From a checkpoint of a small mixture-of-experts model trained on Wikipedia.
Size: 13 layers, vocabulary 32768.
Experts: 128 squared ReLU neurons an expert, 3 picks a token.
Training: a variant of SOAP for the experts, 363M tokens, 5536 steps.
Below are experts of layer 4 (counted from 0) of a mixture-of-experts language model. Rows are named router (the router's row for the expert), down (a neuron's output weights, with its number) and show model dimensions 0-255. Each number is 128 + 32 x the weight over its row's rms, rounded and kept within 0 to 255. Numbers have three digits each.
Before each expert's rows: a language model's description of what the expert responds to. This comes from a sample of Wikipedia text that the model never trained on.

# expert 5
Description: Prepositions after event verbs like took place, occurred, born, released, mostly "on" before dates, plus from, over, after, against, when.
router:133195136176144111124133173098063140163097095164158162153105176090100106148105081173198122111099149066082094129150102149127108143182109124134124114143110123106108046122121100168055091106134142127162024120137107138103087074112136033072124109054180138089133122083172117142151113117103115136090164121144123141138112060178115139109153159150132147113194150101161114134085091126160121101170151140170165133166110192141129115096173164121135138160121130084103180159148127142188142117122145118203133101120083097093100081102059125099114082103152123142089152171098102105118104163114116095122196160161096113139091108082207163098098153149111045133143119144120076150076130135106104092112130150113193120141129149122113100085158101188111126132119124111116109142108125161143118094106144
down2:118214151133110111163184146167124163144114088112152102090098087121075216127131095152109161122116056133104158126124100110154137114111130086114110140129126103091194115139167164124095076144140178116113171160108084099096133128100123067151116046087149080162115148110122139114115117068103108108096125113166108104132157105138090072105147151122084115142131112117091136136087126092048143113103160115076055114093169122169112154070156167147094214136134097126160135108139144170087144167202123140136125215112179134055050140108113116135106121140113140150116157121150167119139192120057134115128131127173158176099134137139127135147141199101173094124105115142136079167095127104207143127120101161086099094150149099131104143146065055086132134101102116073137116132089108145154102170152109
down3:146108084125120099140108140106131127102107107136130166077119113156128100139133144193184122128147194111109103142175133175204078107136174115131184100141101084121109133092104080109188079110091144152104131109135081178099158096178143170071135128215133123151182162160070119098161172088146131131104110080088127118147111109126131114104107105133092185128183141103112119073152131210150147151130172099077135134110138156109116146127114103133139163178114168146116154193143056164137082119159170125151143082105113154120161078158126152141064103159063133123124122150138127123126175151093084079181156181118144112122185149105152112077149130115180135138145115065158116117130127106077108110106098170113164129106099114081062169104131107109154185088144107095171027167195140160101102106161140
down4:093096169140108112119158089144157072174112135110175156133112155130145161097212164125101095161092175107145184102130126149157151144098081082156135100113110144154138157086126135175070104137108122117142185118061116154153178140069123104133112145124148106174097131209152094096136123086146138133102103103139137139121144152158130087071133163135156135113072141109094161135105120146135089144137092096132104114153168134115191143097099086128165114162157097107165205154096116144109166111102130081175127105067131128101171109132140084193083129134137099098155107165162151107150062141171108126134125189095100086162173098135114121151160115081069153145167085112099165085136116114125149140126168164083180097177177112069138110030163080126067030122121131119133113157168165165157203117118148
down5:216066130081124106129100077134091137111119113138152150078159084128124155109153134173121160150103131121056168145180116164081127166158105141141116157126142098144157082096145116117154130133135128165124077200176179143148099135151073153168130064116146090110098220123120116129198129163078141069132221116143182161107157184128126080105142136158129117084122118120091107102104168063101119154142051123134135116124157137160139135114153113121188179147139172162084117157151104144106134187121119084114136071110140120120057147044108138148110148117139174112110104131152061101162095095117117124142109120112125070157089161184133169162115092108088134119152091100128201152128115165115194129112146109122134100129126145069138069200111150096121143153102107135144117151146134157150212101123131
down6:145083115133094147144120092120122110158113135064128163031158131108099143104151130128108154117108152123159088133111123112080167155155198123171126129095108128118164156154102046092162156027073089087137120117089120126090126132119148112164073154119143124103133025129114210120064116179087135140168203139164138146181160122130139116156070133163168087130113107122128117066158093149117174108121189150118183154141137105135134139096093093159116128084141107106143102083152148206157141107066117113173172184122144151154140078136107138162123123149106085105107102076087139121132125147132090151124161129125046120155133146169122138166135125143153137115131147107102100115099132127117151110213115064110099119046116149124162162107141167086128133132168141150121175165137178070098168139136196
down7:114136133122118110187099157103128160128141188122095088140154089126097110093120128083114110109158187106182092144181164114145117177132140137161116095132111145123143145122106088144113142121119103123160098096139126069132101143139081157147173077173168126111120126099135143103072123062101102125116140095145114163081149096157181179160064099129174151195117112138109160168135105122183119149134121096104127111097079121106156162092122122164138156080141118105154192089146164118126149126136170163150160165057186150082133109133147121160104147062090129187176136133124169168198137098088117077196108080131166119166158145129135132081133170166096175096184173102149237128144183149114114126149129098119098114147094193092136098094133139034115115105087113119150082135155164066058185119102151
down8:115120116049138129060174139074142210137129215084120169083130139128143123131165129180130150074078094156111120146158101121120164164150100162161124121106142091152130214125110099139200128093074181142133083147147135126082171068161070151107128136108152127143105099112116135131059100108183095128126118142091093135114088112104125124078134088121112081107190123146137129127103128130119195134111130127170106174138142123179091148165086126098138121101191137132135083205136109155113156102153167161117123080058132147142174142140185136104114123132113117100119110097167092139139077110161148063134124157130133105085157105131205147113121198135087111177121151179114163139118112175159122040110118150186120131172118124114195176157142062119105135165110136105077090120110129160108150127068150
down9:134106122113134103148122096090179138136076126153111055110082059113127119073151154127067089134093052143132085119060130052141084141173151128156132081088096234124144122099155135125113097084165131060154117125134138143100125098121117156118170080134080143100134103111111141134100133064138180180134150156097118167156147118114087129159098150179128146152122107106108100096152137099106119123097184101134169134127116077096110114111096168191082126062163086067099054129158128115118134096156118146082149091087143128094117164185128203098082081137132118108120042130135188102150125131174120063162150128133118165138138145090090107165144140130106131125073106077170122119059097135101129092131087103158138151096161126166144136110112123090087071099169113112099117103161131116093106154118055
down10:075087086123128080151130109141062111147141118124180136172105101126123108128151120112130134092146088115136155120119160145109145134171133094127149179133109148173168254087121169080158159080155152127121130114157163102092128124128141081130121072150111183159106072130145109097103119134129096168062092123117128186098141183154149154089170119109109167083109121175090164115109137196118148188096081133167143181162088206100153095150076122190129146070125158157173065114119126168147088125111124091145120107114128109125133171137091107149093062155188112108126163091137141100162056106120143139166182100120071164134144153125087157144116123142144089139078092142133129146134119154200194067151081132054132146118127086156104146125138127092174152158125156144040125157084120122157138115161147
down11:118174098186112130110129183145116131135120145100086126116131168112175139098111107170135135116126161113028144138119156116163117066157107109133228141178150105181185175097127137120104178088098147116160147177111154149127131092115112104091117099131100095123187172104101174065078098086104127148104116101106153150144103104145129157082104105093092218094145079084120096148058175101101116155091120137172118153101116146139094143188024151133134165121165110119118109133099095128140154154135125117108120167126137112116155136043110070139095107137112173094164117099139103115111074135125131133116131148128084140146081128055063183162069149131115131204103092162148137080187115137111126194135143091137155098115156154094149182136124051117176121113061156114134122140130141160138167105116137
down12:196128125077165082168165117116128134115070135112144137185090131084088156124166084095116149120149130147077126121182113154099117137145106156130100147109127222122100139168052111146048146103111126134117085160133114119124108155070138136109144080127165158119150116158141075140136085146164153121144104137171163137152130140140106102125079193098136140097120141146158133155096085186142154123201129121124179162102120136128171119162127112137149083076146069076119122093125197112116102176145114145119139091091095112187126162148128113127181096169142143163109160136117103187194185114151117234205106135115131170153172148146083110121117148054032104102138101133084111141118155058128142142157172124116081161121135156181099143059178102149071118116096104160120177126104101122119118129127136
down13:154132128143089115109122165126079088138146128106126133186127128168129175120111171138137078166115124115156120142128127119163114184104147141139090132135140102168163109171118128167154071149120131112186091130135110096129182164153121096152093090126088121120143145096129111130082087152213114156049156142108125156087189175182093094176167099101185141107172101144168123103099167092184097123168079154063138107131117113031131188130156118113105159155090114153111127126104144144104079115075095175162144112107154107180155153159063132191188108071127157146168148140122214193141140098124089162148130152132141060160154124123117125167142153142056152139153128165130133091078097136099102139067134132129183165172116074131131112145110107089071083132077115172156105147165164158081099136159088
down14:144183142146104121128130184163082207135185099103056124145127150140116122121192118148124203164165119131120092135128139047068118076133134127068079121135185151105104113152057114137083145062114106134104152104133149108099172102060142121111145177148154083107105159145134119154153073109101128180130175086154155122101088129108121125154177168132190085155129094105103135097071138174089134108147116160181081124127136038114145155112123064072108109133146092132113113117166124115102139197100141068097141150072095142144158111184161059141171135120166105151131099123134088085133160134100094127109100146124125147139163104124185190114090120115155159103115121112120110073173067101180087132177093157144117122164079109140125157073134117087108136105111111115097165151179143098126193135110144
down15:141136131124235122131096126139124089084098103182131128131092143144147163075069145145144110131196174168150099106181148111052096123167147168098091163089135157111134093166130155152098115166117152113121149130144118159169175151125178169135108080143127099124128168118125107140098154069148088151166152146092130090156160158097111106153126093127115142114097129145097186112119109106157132140151058137136115146097165104133054031150102138165199138071149147132169122131119152128144174107171108152070087130095120096241212102160162166135134175055205129121131143113125165111116136148075083175140130132122137186144111118117118141159121159158158109165090177167066113162078133105154106128155106139111080130129125125109105148111054151119181098093111103123089109118136073146105094097119115
down16:180179104144092114111118076108073157087127137117171120147138132126089062198129129096094129121061121118128103115131093098138140158116100095177205115109119150096116099118109173141106147025115099114146183087141110135162113153053154133060071200119158124082118129091154121084135126175119164043174151167137094139112129141142120061111082149140145169108144103120104153112145108131119145135143136115075085108096102124099139119117144188133130156144052121146134141064108175100082126146145135137087127103069127143134102135137154132128167137160178054084049150147184126151149108183176127071133076069139125097079143127151103176179196145110091136136181184179090143152125140115108150175119121139095195083102129145127078123124129130141116133106171122099132092151143148112128094127166120
down17:127119115113147117059179125140190129103159099167143123103133097180159081145074128145110148125126170150131183130077146113065155102106144089092156127109145163185142118190105163091137166148131149140050099158171135194135164128145096110111082160127103091138086134131192148158173096128106104147097127150085159167136108131084085074116190180141107121079136138120148174043092095124118148131167158156142138133119109117092120091114090155134112129160165120135103125203083076097142085104199090185099147135106145049137151118139104116111149157086172087160112135110103216141103102147168147146111149133156145109089080152073183176107105158151145115072094130108116099147141165088151154185123149131066154127142169082116132129214059077116115135141120132156115120146126141109152076159144089
down18:143154090125092186167143112143133144123112173138095127081116139127127128126142146105122027085127111078099103154170120155118123100149129189086140188148116118095131127127157044110136128104067139126145135148155151102119114084065111164184161125081090154165147138144168095176140166090190091127092103099134110106127124119104176133072160155078092131078099106144202166203102158154108130144135077106112096139133142189145128107111136129138036074158184139100137131093125109112103136116090140176131141174107068129101150074159171161170079118169102101129105109141079182130154101107130105122114134197102157126146121117109134154152121128083120105123075122114114142118078190093053101184145110150092123145130146072089107110106111057120120202158140107125135165169114116080166139150082055
down19:147100134129163109112147122138131170119176125087149067173139118105126131187095168098164164170107139067180157177076108108133091139151112161046097086164108159122137106093146090111133142164113145129115126094154147101150118051102139143088128101137153090136099109104134149132174094157173080162165086059086140112121123125110179103113157157195163102163161136130149141160114125146138072150141122107155112093125150081130104144158126152082073151065173167134149132142169102164156132146145104146070086143108139133100205177157143127176065155186147137151165146146118055136113026152095099078123179180100109119085105122129044120145156123126174101151129135112054105140198107140111148153088155110116118129136076113105120090148134149093154076126154125067112127117156122079182110096126193
down20:117136204104118173093094102113113090138108137087137090141083130150126097127112167140179094113183142139112113119130130172165165111117128158137108181135130073123113179106109134170085123117067125094147161127127130162138142141148077153131163085139098169106154089082166126147043108159108075105196106190115113140152168143178119117104127121119120098171111096161109084209089116110120145128128187115080123112097138144130165177144140054125121079117152093127123084070145164119140107120086163197182155124142116153111124163150108176122133109129173132130133089171127111157069145171158134130119124130175099099158091214181157119149176149137170122118123107129103197010141171159087083149115063128100127087118134162144175133151104113080071075158185171122125097157110086129108122115084093
down21:154087145105166175185099096144168112165097086141090142071180159158133167113121101119093123184183074170159127131168139163094120093100133150159198128083140150116172111122138125106141155089078082165177214150092180160170095171156096135130092148101121160147092172119127092088149148143190101081110162106170133103142160137162095072168170156115104163143077136122134137136100123115132129159156137160144209089132150120157140134131148179125124086148048124141158084119185124126146093131089142114133126080131185114141117117145110094132119125116106165109110144154094104127096144126159098124178155130105164139104184090063159098170089078176149151105125090147177058161119136108118174153163085125142140126096137166080068110122116092048156133109148137136127078123098095148129083045124199
down22:154090159072140140185139149134136114084160182157129106120116151143183066169163148122111113178142109149148092178117156127135140161140103132072158050093125132147112203109122083120119118177150133140099126149165216153111138135145109126133092082119099174173089115087148099162096103080162156153113194139196129136161093070129088110116126142056097128188119162148159103146170211129211137157154114135054121169168128150106171148114103110130112127150173147133106116121158141145117132090135104102146131127082115147093125080109063125135159149136168130127097126161169139121160135172144046174129091154118132165173151139086143149144106083103113074149148180106080112135135217108159160152098169090110057068122104096102139157111143169148115105148157187146147142093178119106104114160170107
down23:149159111143113163199086105121153125166149164121164134179139113099146107053108093119121049114153182143129102176098137146131176087138105190161158173090179093143077171146045122155146127173129118108146118116131148180081174162148153096142080126155118121135150135071119067167142115092160143103076195094077118102135124119092157132172157046187071139110151105126063129139109091125164136140134139133153080162167098118148106092163138160142141086146139091163072146112068178140134179161068169145137217147117143190093094108138140121180110152131127114080078103071112090115146121109120114147124136117125088085105117114102130153100125111154136101147137146093153142129085123122136172104139122172135107145117169155100128121144137094140171173084068213145075148165174109083125110100169135
down24:117105118143123143168104078081107147132123106133123145084157207087085163141155221093115125147155125143156153145121159169115165157125140179120085058066171102078092084164049087135125122171148121140132111173147120181126106129130095116142188113076158081160127120107090035140081151098140123104120110105111140096084071114122201158135123116095181130167151122118150146147155149076144218136109107160119095097139187120126151115086111080140138148100165119109197109112073170121142096078077117090157121109099081096191218132173168118150187110160183128159135114118154121157107074089115126104188130138195118085156138098152101141173100118113154088126101156170082109123133118107109164107108131093105124100146140120105136165164143110098178124105155110102158136133134122099141071158142134
down25:144147114132124101155166119167121136078201088094093165130178154172119086122129103164103130072140109121117082137099048092116174167164096114131087078074080126087127079134150110087141146150139102132199064110160142129103161131134150133125179164172142159153116133108106167126101101142156180096097120174112112136088116097151154181101170122135091134112138137080155098172171159171112123149106132096144193133084153173165155051141134116142093114116125150041109162152131127141115121035182095122175128138060175188099115083098107094138140110164129109033127136175109131119110071167160059169155098145103103122157109099158141090127153142167093169098170095139136120056117141159085131111116105143126157138088116139115107104125120165149149194159187135096111113128086092085127145104083155
down26:104163117155172079129057171083151098090098099117174070132151128094104175099108185181074125165111125163107132098162118177089113109169102131080147113071097076105158204151146171206126142145169159097173081103155105083143135109102076134161101098169112095149143071146170158156109144145096144156161100191101125090148100062127147155112151154107177180144143163135104153111144113141110056158093131144115112170112135077105128115169170108139156127160118128133142125122138107125186113164123105125120164163115103124142168173163154130160119080115176141118146108101099142080105189168114150189129138182118145116135121116165076162156162188128082145082131121070121098115141147193057131095129076132111174164061192116113113117143075092138115152164096146133189141190126142092137104117126102
down27:040082130097110091156154092100115105119107145120079118111147169115111129119147151150141077127101148163115117081097123100134130133117091156126142179118099116124166143132125060129140112122161119091166063120161100045158054103088135165167162160088150199133157136081125089170095183089100148148157167176128085115115108151111076155134164070115123120125119115154127122188139109193160119165089062172133169104144076064144134107105133083117077107132174085104113059169119099103164169130171148122135193130165125213129160072067128161150153116077160104094137101144153114171115156116144162112125090129114201112089179104117084137167150131137143141099090114125152118124101169147140082071028104165127112144163140111141114137116147193126140120119092108107123113123109201161154136155105134
down28:121170128170192121135142117127121071130159141172115143143151130139117142178075163083128108146096136141106143108152092132150135120120155130139108106145140093129124113120123177129172185104145074176097130129138143131135144116089112179073140203134159137119127121102075102177090118183082131162100158182124097164137176123107163088158101140168138139158186100126172118124188122178144093183160091091184122095155130152159102093107129105082155132133104176141085131148165188125117155143123119169124094179074171171166122120181112157117087134126161106163126084123104193113140126140099067154120150139092119207056132132145112124117096106081153116063096177116108152157168150035161123138101144229129109133060139109169159139171134044160117204147132121101123162085103129154187124133098178
down29:106115148142172063097069072118125145111174162127171146110139127071098086110096119099076127155128086100076141128091150076130125160124110106077098131148109092166110148128114152129079108101152142127142125118139142126118154084145068123093121090180151104135083088091138111127115170164149112115136152126107065208166151102114123144203121181112137103147113109132128103152110113129102109087117133132121053097056073108095097076135103148169140135163159120137121129124091108138073168153166142160090091177150112131160134096180111138143157058144147131093172102142167115189140099100146087092084130154119133063098172138162086084146139121127129059114054104134096127059161158134150184129161165155116096076134118107167069122168106112162086140219100172102155120110051185141108198135111147
down30:090145115117100131126099150105151200160137132146111132086166087132162133130086141190143151125167145088082095105119149153102135120063079154130102169183162081145171110147148156147124146133102118167157105138111125162104081128139098094133148146126147143124101127105147124136106100091108148128186117120147141178124127189156053191096101215126079120165142121160135124092164121075075097131163063121111144065096107105087117105160132143149135115099122139128183160132107151128172165098146141160182094120087055120116162189105145073157096033132126104153170078138180151074169115118157143185120158142149156094167195147136082112129106063124140135158150140107114148114089116098081068068112192148156148068102149102208164145118130117121106158069099157136182063118113156099090146140137106
down31:181136158139078110170182163079155089122127173117131160083168115142164178103096176110119169076152122117103154143096167148176195170122138135093106147126107120189128100179159122128167149114138138153139189150069107119154094082104153172116136117094076149106144120162137115118077203104143112093097099132142096085144179072145072112126125131186128114103132115173126161124168149112123158093072058118117122077120086144177178134102187114099113133122140129171176099131127122154133048106152151102153111098112114093079195133139162149134151116164141124128092159095115163200141170125169168105123113066083103122099172120147123099141121102216058142185144110138089102139107157127107131124125129138063131139085128116049110063164103097121113175098147100143192134117107140104151084174117178
down32:152133079120123152101101115106182130102112107163163146151112148189121142095045156115104069059121113140180092107145111169071162081131152183142116134133184095130111176149126118116185127108136120150133145125123154144110105120074115084111158146140176162144152105100154111118141150099108157112094123188162146150090123129098106198154154128132114116109150159040181089120138132155166149163145120149173140092181150054120114092076149121166204104192118155085168117091156177096157138211134172118159183129143162116147085103087131112148102137089135079091147159108123126144124081173082075116155120138148181137150151143105124088189175120121140105117168155109087116128125215111113151097166107145099124137140128059127092162081142101149160206102153150155168110120131127168097081078190094
down33:085145063203151076142102078098142139130068072106130145186132158106094145134136136155151114128163150111121067099107092133093080145181176133158104102114123095121075142178177144138102098121108099178145099189146108169055151154140161183138148144101116113117146061087135137098118150091147142140115132139071152129162100113172128126198113108139163104122145124109180161060159127144080127117183088149041126125185127193107105086137147102159115166116110096132183112142120169125139122181153140067093129080127133085144164144122167136135096126042111141169151141107099118169131134046130089142132134126147171178142142157133159119107143158127135139092086129129126147192146105145126109174086105128129080074159126135124115171113149113165080132063091106173137136169145082146166205193137083
down34:122132182132152154147131109082069178104080124108091102088129140116098155083196149045136118114097168127136110083149092109126062106073147151131116131087138181098162141143144135127110183117178117085153112148102142148135191125124102115153093083131166183164115101099075159122146091130176101177102112156147123105131113194134151091157157105087163062107139099107117173132148116110101108106145132150122115183157117125180141132184109113118118101127141108147162137058166108049154156113134101107155103164127146176054124168084110125152096134079120125167148102184138067131199124089132151106113137112126112126099078066070109117133092071156168098150125124091156161106108173136138074132176125152153057160083119067124109145181178116072161155120100090188112154130139147138101090139065068
down35:117133164081108153173130147131146125111060086175184102108104160119095106174158093147133135141153077141167133114100118071163163140162156100153146131150159046091103119137061157129145126138155113139141162115150197094102147125164097098086052184106108139193140107193173152126178117141098081123164115076106130113119130131137126152113083172142114102151129121069125114166130143113146136074112140120135150123143143174119105105157079165138114138134152159161113129147102077050162138208105131097177123087195122119133174156120163139113128182148146144082071159101105141132117157164152117119089115060193125138092108133120122166093148093143127111110203156086191183124127125135123184121161142121171111120137114157092147139112079152101224079105096115121063098067155135105136120108213092
down36:090149097116129102133100124169137079155122096152169149086123109227115075148056150138122109078073107075119116102166113123118127159166116152148145133130107178116147184143110102160160155136175053112138108103165186096197128132141116118133108160149117162173134150144147103084173146080146196159138133142103105172103132122179094132135079142045129141114204119103098131137126153165108095166079134089124113112140144112080168196193141138077147109173138115153146162104100041196122163064128106097049111186079113137128146123078145164159132165085045098120076198148152130154133098104119137135136145117121136111167098137133104170137138110103163122119125137190070126112125139084153128084152157077105078185126123129145165142121135140162131064149135099152104153108129161127096154095135110
down37:107174114129150131164120125166073137114108134120161116105115185142139142171079168150193134116204156085102156124090129133135114080154171143090126131088094123153104176144144110118154173128153184183189151156133130126165178116093165123112203160157130123091083125165117125188159057159238110120127079128122108133085140137108168096068106110187131115105068120119141138112142095186150097095104170168105146109105190120161115102150107096147145130128082134121203115144144112145109147120091194162101113158112161156151153095127113157148122138107221155127174079168164166079126109167177060144173162094167107137100119115166138156070109090071172116143078124182187102093144168095165120135169125121127145126100085116099111133130105083128186087122148090118143087122136124157149097161139146
down38:112163120088146136149158121120124152158113163114128085085090110144150106105168113119161118110140111196162161112129118139055176137134092176135160094132083142170147136193182174030177135151154128145123188065177153128132147046110140136131134108086077093111165117092079120158152069134093135098129159123126063090130148158112153129106138066161143132117153170171148204091103173088131139133136106143113159104131101143132140137120083108073152067120092150170136128104157124169165164168092129119086114129134116125142087093104175078166053100103168153132085113120147096140069124126075157137133148074092151040134121148166141136159170132111088096094160166109151091116095055128118124092164188129127119111134022134104150111142072092156094114125129124117142131177152099083123163095128100
down39:168087216117142112117120128135082146094164171125119118124113138098127138187186200164174118176099105135164145143168119163106153098119155109114132116117148113157107089152110127179065149105114158136161121129083125092103146127130137171120053155109085101123122108133116089074058057122124094111095161175136131176076134145147102171092207121111097113134123161105050128176146130146063077122116109129137106136115100135073116168166106080105122133098147095122108105118194131082184159136115093152110133125120176110143173118147132094123126143158131146104180111047150098169127192078131126143139151092086180149112057141075117169153144098112113192118105094072096113111149117139105133148132081105089144136091152123179127071051149137165094141082108080154111149149124179094115182165143194
down40:154099060177131122172150138114133135138117108140148094118145066149154129137138105125154156171150098179148111164116114112157086128138084131096137145140104104205172178119145102172098150101139191191175088097142120075090176195117102136112151106140142138135141173172122124099101145146087126148125056182130114094138085128084190137123137172133095087220106147109118114108157162159150080112091179091102103078167134129142157136117115117128131133148129103131114156132097152162137070130143125164128095126198072113118165099162095155081152110127101100145144130124117183155155105112111171109098084022102120165189150124155158098133164102148139112191149104124147150134120090169192171171157155143151176140058067115155152129135138113158080127079130082119123105138162070064125197161102058
down41:123182158110177126133097167130084109115130140113117093182115119118073132137187096134100104116108159098184203085112136143113079098088072189110128141169203067121106141092099117139097102098073160117146116093156066093163103202120152160096157125137145125119091110094152123116123119121114108128207136093156066105113144162089130154186131126148126170133118120171149130103119131166093201124168073093161145087106113089220104093136161129113107146131116174153169062080194171119131142129135091110167125078118127096089201143150089117132203094114122150137120123136125099176115167199147128129136100113146116141139086134100159098103144144152156116121152076093173057102109110110139115082086091118151098086091084174104104143144137148101182143187132125149114112119108211155108140098153095
down42:140137173034137128176115164147127129138128192152093172120104099123094142119185123105116087146189133103129115062177204122109159099121104088108167178139143137133151121087142142112140143132085125011102141132113131099169138185138153153137128066161129103098163143129137145113114198169126123123234141121116184123117114110096133083118115067159166123122087098098115182083149115180103161139128112120088108101139165101130194148096087177129180144106122091100151158139151117140078064149151132149143166166127094140122111100125110127105153172156151113139136083104125084179125122165079099114133035093150071160095099077100110051115126138146149182175100144128113156174097114138120103096126113129161111056177181122131105077124162125082118142134137069132150144159124161100135142174148149
down43:112092120136088145156135200151147053134143105237163152126157113177098101135157116125139059118147146145069125141157144152172157119173131095124129135192151168141077148132071130116100130100077070153158142084170109112153146131101116114134149132099161130194139168175147121102139128162145079097150130136123091109131125132130105149147071190122106086080132110142098108122065213110145158105127148067133109098106128140063200107107138134145175135116084110165165101153074119083153151073124125158120171136129172130126147148163124101077128148127094228098124115094134150168116133172192059137138142118104125167097123184119140129182162116146091168133111148120117113203097117093150112110127124075206066162141124107107134097132131154132104088100141176116136042158116067113106148140102117
down44:105110129127047127089189099151138147045172124160095098169086119181146133166164141101128155146133085136202111126134107101111096156073099167119123071117121120112107143117116138130094131156128041123119087151081181116111086165110128167139123117119165118096078107127111127176118184172141119089085157129133088130151080117129094066132168123088156119147096123125092119132097137178074091175049111108075021110139094149112123128147139061145155114106099114109074106115151149141111116157181129137081150077131114161113112085119126093118117076084122135147081145144150122121167167174112155147161124131148143072127171171148122086155128090074144085137090133170097155123078169136101091139083151100126087139162179128119060034157123169107111145140171101141108103104095095137126136059162076
down45:135159167153124112131178117104096121148117178127149131144089124135104151158134183196142076102081128118149142115075119135117102162209149162116159175138112093137104141115135140199118181155070130155162100135163158124110188151143051191160166115119129196112106126081120129082149178075078121111153158129150103079137178171138159129157127125123071146116163064085123061125162164171230185121193174145093076119086148111182080164161168134135179090152096135089146128136115125091118135072087133066135106124145080144183150097115084164116178141171119128150158151087107143160112121107126110137135156112086121135135122156145142158148191135075169115177130135101106096134149186092129138134191106069094130136154116122114152102139089094105096174115090162131131124135122149137115145050103143
down46:125151110150158179133172166093149111162110091144152084091121090145096096186112161137125077063130116105101083098120127106188104154109178142119106107107104190087147099114131135091172068163083086135112138083176106073092147151103127161178099105122110110054100140120103103082076095156139146118137129087152105070144082111119144121130118119179142144102112076133158082155151111146195144127125149059107147185169111110116075156153151156138068137133142107095147152157117111143059147147141139089139110106163160137175042113090193164137128117141139131154099128081152142150093162147133114078082131071146132116129127098130116069106130105110187130113179152140144139162081099117181154110145077102163118079195149091139108152122208104126057185121066118127139087133191134132089092140119190
down47:095169109110112147093158091105118156089120123085117126078124080094132115141103191100150163149103184116095113092071141182170157098209139122111159088147148085066104113128102110122118132158069174115133139122131170151146083146180112159078128168080178141138142153114130098097150217115133098110122056124149160154123123082157139135110075066117131090063122180128139100158147115158098132053165142150146120131104147106133082046087149096150159059113120065156118189159132089102112167131158109092089098156138124144101151134110137123109119135094147123094109097216119093097100180150101130118098148144126122134100105138098115182118116121187116153101084087119129190116170067087116099143151125095127175130100219150151066122140141133093170112143118122085089174155110107112163078138067119
down48:112087134063129156171101173185126121080168143113105093112117096158120110089149165114132132094090071097149119154080173109096120179090099050110122134172127147119174179100144148089141145106146154085129148146069134107164110105051118129090172107105108146115187095141099132201125177075099176081121111102180103171187125069053124111148156100124095121112171218152088089065127125124131128099129126119193162138178154111156180158114106080062087146135090141154161062105161172094125149119080123124080141123076168114144100168138119135206138157127140174155087117166143148137077155140115137143152151139124122166161133152168062176152113138123132123121110186160133137114137150153170146117092093081101137123113142138085209131119105129103151155112094099144103152119087133131162074110097124
down49:175114127119152099115122121192103152022138128196113138220102078134079120101131083142110106143194090142151169135149131127155142111127069092155122112122151144171093110109170127088128146170065133117114141187103074128187126148107092162174195106126115124110176116108105074170086132191131110146090173143096103158115127125101177126107083141094152112093169140116172099149058161152083165121117098161127100144050133112121169119101114106125141136161094128148100127139130118101077127134125071117107120143155156125109081143090124137076135117088170156150102127176150078126157074107093148122134081141076084153087136112141093168101078077180171150135134185092085186099113144162107143176129054038187119129131140128086120118135158146115161077135165136126103167135127122184115132172142136
down50:094104124182095144150172138056110164158113130124132119161199161115113134147120135138130143095114167158181113116159069158075170129114147135111185123093116098103097135129000200112174113115139103140116149097147083148129158153091138073136169136158099123155145090105050148096156168148094140105142126118086110170091161114122114132143127120106072077183165127111086153118140193110141152138110187100089154161109134130116144225146151192139091188149117146126113114106089131151113124098094152198093071122124097160109161098139157167114101120147193152084134089150101123134118130162126097148140143131118123198138121107204113050112128162133154111152129121122100082073138195121120123161118142119190153123081141141152182068136119069122167102133156145140129149115125090164134180125081110
down51:156170120166183084162135097126152090136142112146111130140145101159131165103181075151100161187182174067203156087147144128159150152116056143138161134160115107165134132087086123100126186114133167174094113150133132160136113084088138078132110147149187139152162135155089042078161081106135115120124146143138174124145152113165082117141129102138108112100171122109087146115064120134042128188132159133197150143128175171083083162147173141148112108064173142136105133130148098116119113076174115126155108124143147088180110177104118082160127155132108105146142137111146100080135124088146131170133172108205085173120124116103149142166126098084106113084097122141129085141129073142089066136193111120094131099134165101108208089138130171117120147162085155162160154124084128141069164128221144
down52:045148116107137103204119130110138112131135143119130137084145126131181135076127118128074105105131095126141145126107096146153172146123166165149079108077099144125155104100103081169120148090118147155183127112113098166106143115096176103143128123117129095066074167154148163165117171127155117150157158088093097132145177166084163116114146113112131183161126073067182102158157125163178134090144155179091171153106140132128139146140155147158154086112092122172127085126151133164122111140118067066189183188088122064195136105154165154123133191086147101164116106116087168078141125068122118107106178154157132096187066084124082116093089154137113091152108138122134136139168122084144154164181148110149145142068102200114169155070090157188160097067110163129146146169156088088193093128130111
down53:118192179142054148106094162103109151161131134132121214127061125137147140116127145126101142151129141155130100087132159108126128129173137072127073147134105072126124144154146159148136116162176160127073153102119104140146183070085193134136106074160142173125106076166131132138101131165130102114151158107161174130132202138091143163140044167079181116159160144138071130161137126143146093156160128128189119101071173136139084105132134102096093132074133141112117107118206124100125154142155120150177104109114151151101121141122154153103133104138151052159122112166152155157113192192164178146162136161140129114092119194149178153135153140153135129107088232167120126118104069164147129106096152119169130087152148153163195121136144109092179119126142058101148101127148173187076076115071099
down54:102064123103124157123106139119123145104178125143123128126075093114130102121135152117092126125122101166118161137174172141151091102147150192101092136108146178129091098133133125131142128144059094169114161135113112081065123138108137150143113113204132159081081166092140148127135124099111108097141093098093130211178143163075157149117152133193120143108141106093166100131183146143121136165151114091147135077123121098075110151090213103054212125097160159056110157186164107189090167139079199105118120093116099112130109147154109080101107154134043128092112157074071109082055099077114127094107082169102147055122183135160089073098125100109154131111110185106124076158162184130143134139105105122093142151073153083139101140155167137126142143093185172129132113123124114120149118155142145
down55:110083135090101104117137079133097119142116170082120092134139134137175112128155178144106109125192111102153083119147100171150087155131121117139073093133214123122084071147160131111151150153093106079170197153155194141157102155110138136125157094144066126107090099091103136122141120169158127106118152198128145103133075094170159164084110162126132029124135128121176176173124097122097129135075153116119135156118151156106122172142106163156091097133147102091122157225096163130099153118162160105116136089113157201094162104153133137170171064078169083128102115104173101116065064099133136166089124167138089129138146141187114122120147098172148068100158176122137093081108136161133117147176136109143120153139159081097089132166149208124100093119140138155072163073131091097069124169107162
down56:133084128117068082146138150115149125107149118126126115135122138208129133133115160102095142146164145108173088100111129084167132096109116080127118132138120166136165127108125116095105103137104128185121062161144119076145177126085184150191097107150184222161051112140088120152149124208132120102129165136143100125118135135153152069147144153058086133129157143132148125175082138106090118152142174106190173081082101100147156122161080113121124119137071111163128135180143189128100063165106119144173161115133103068187178108080118092104110102144142108132126128140126119163088168057175108153101077088174103168119098190096116106144176118140113118106122139178115201128095181170160142110174150075045143121159162082130139133188119093117106123147158094116088154099140155182101140135099179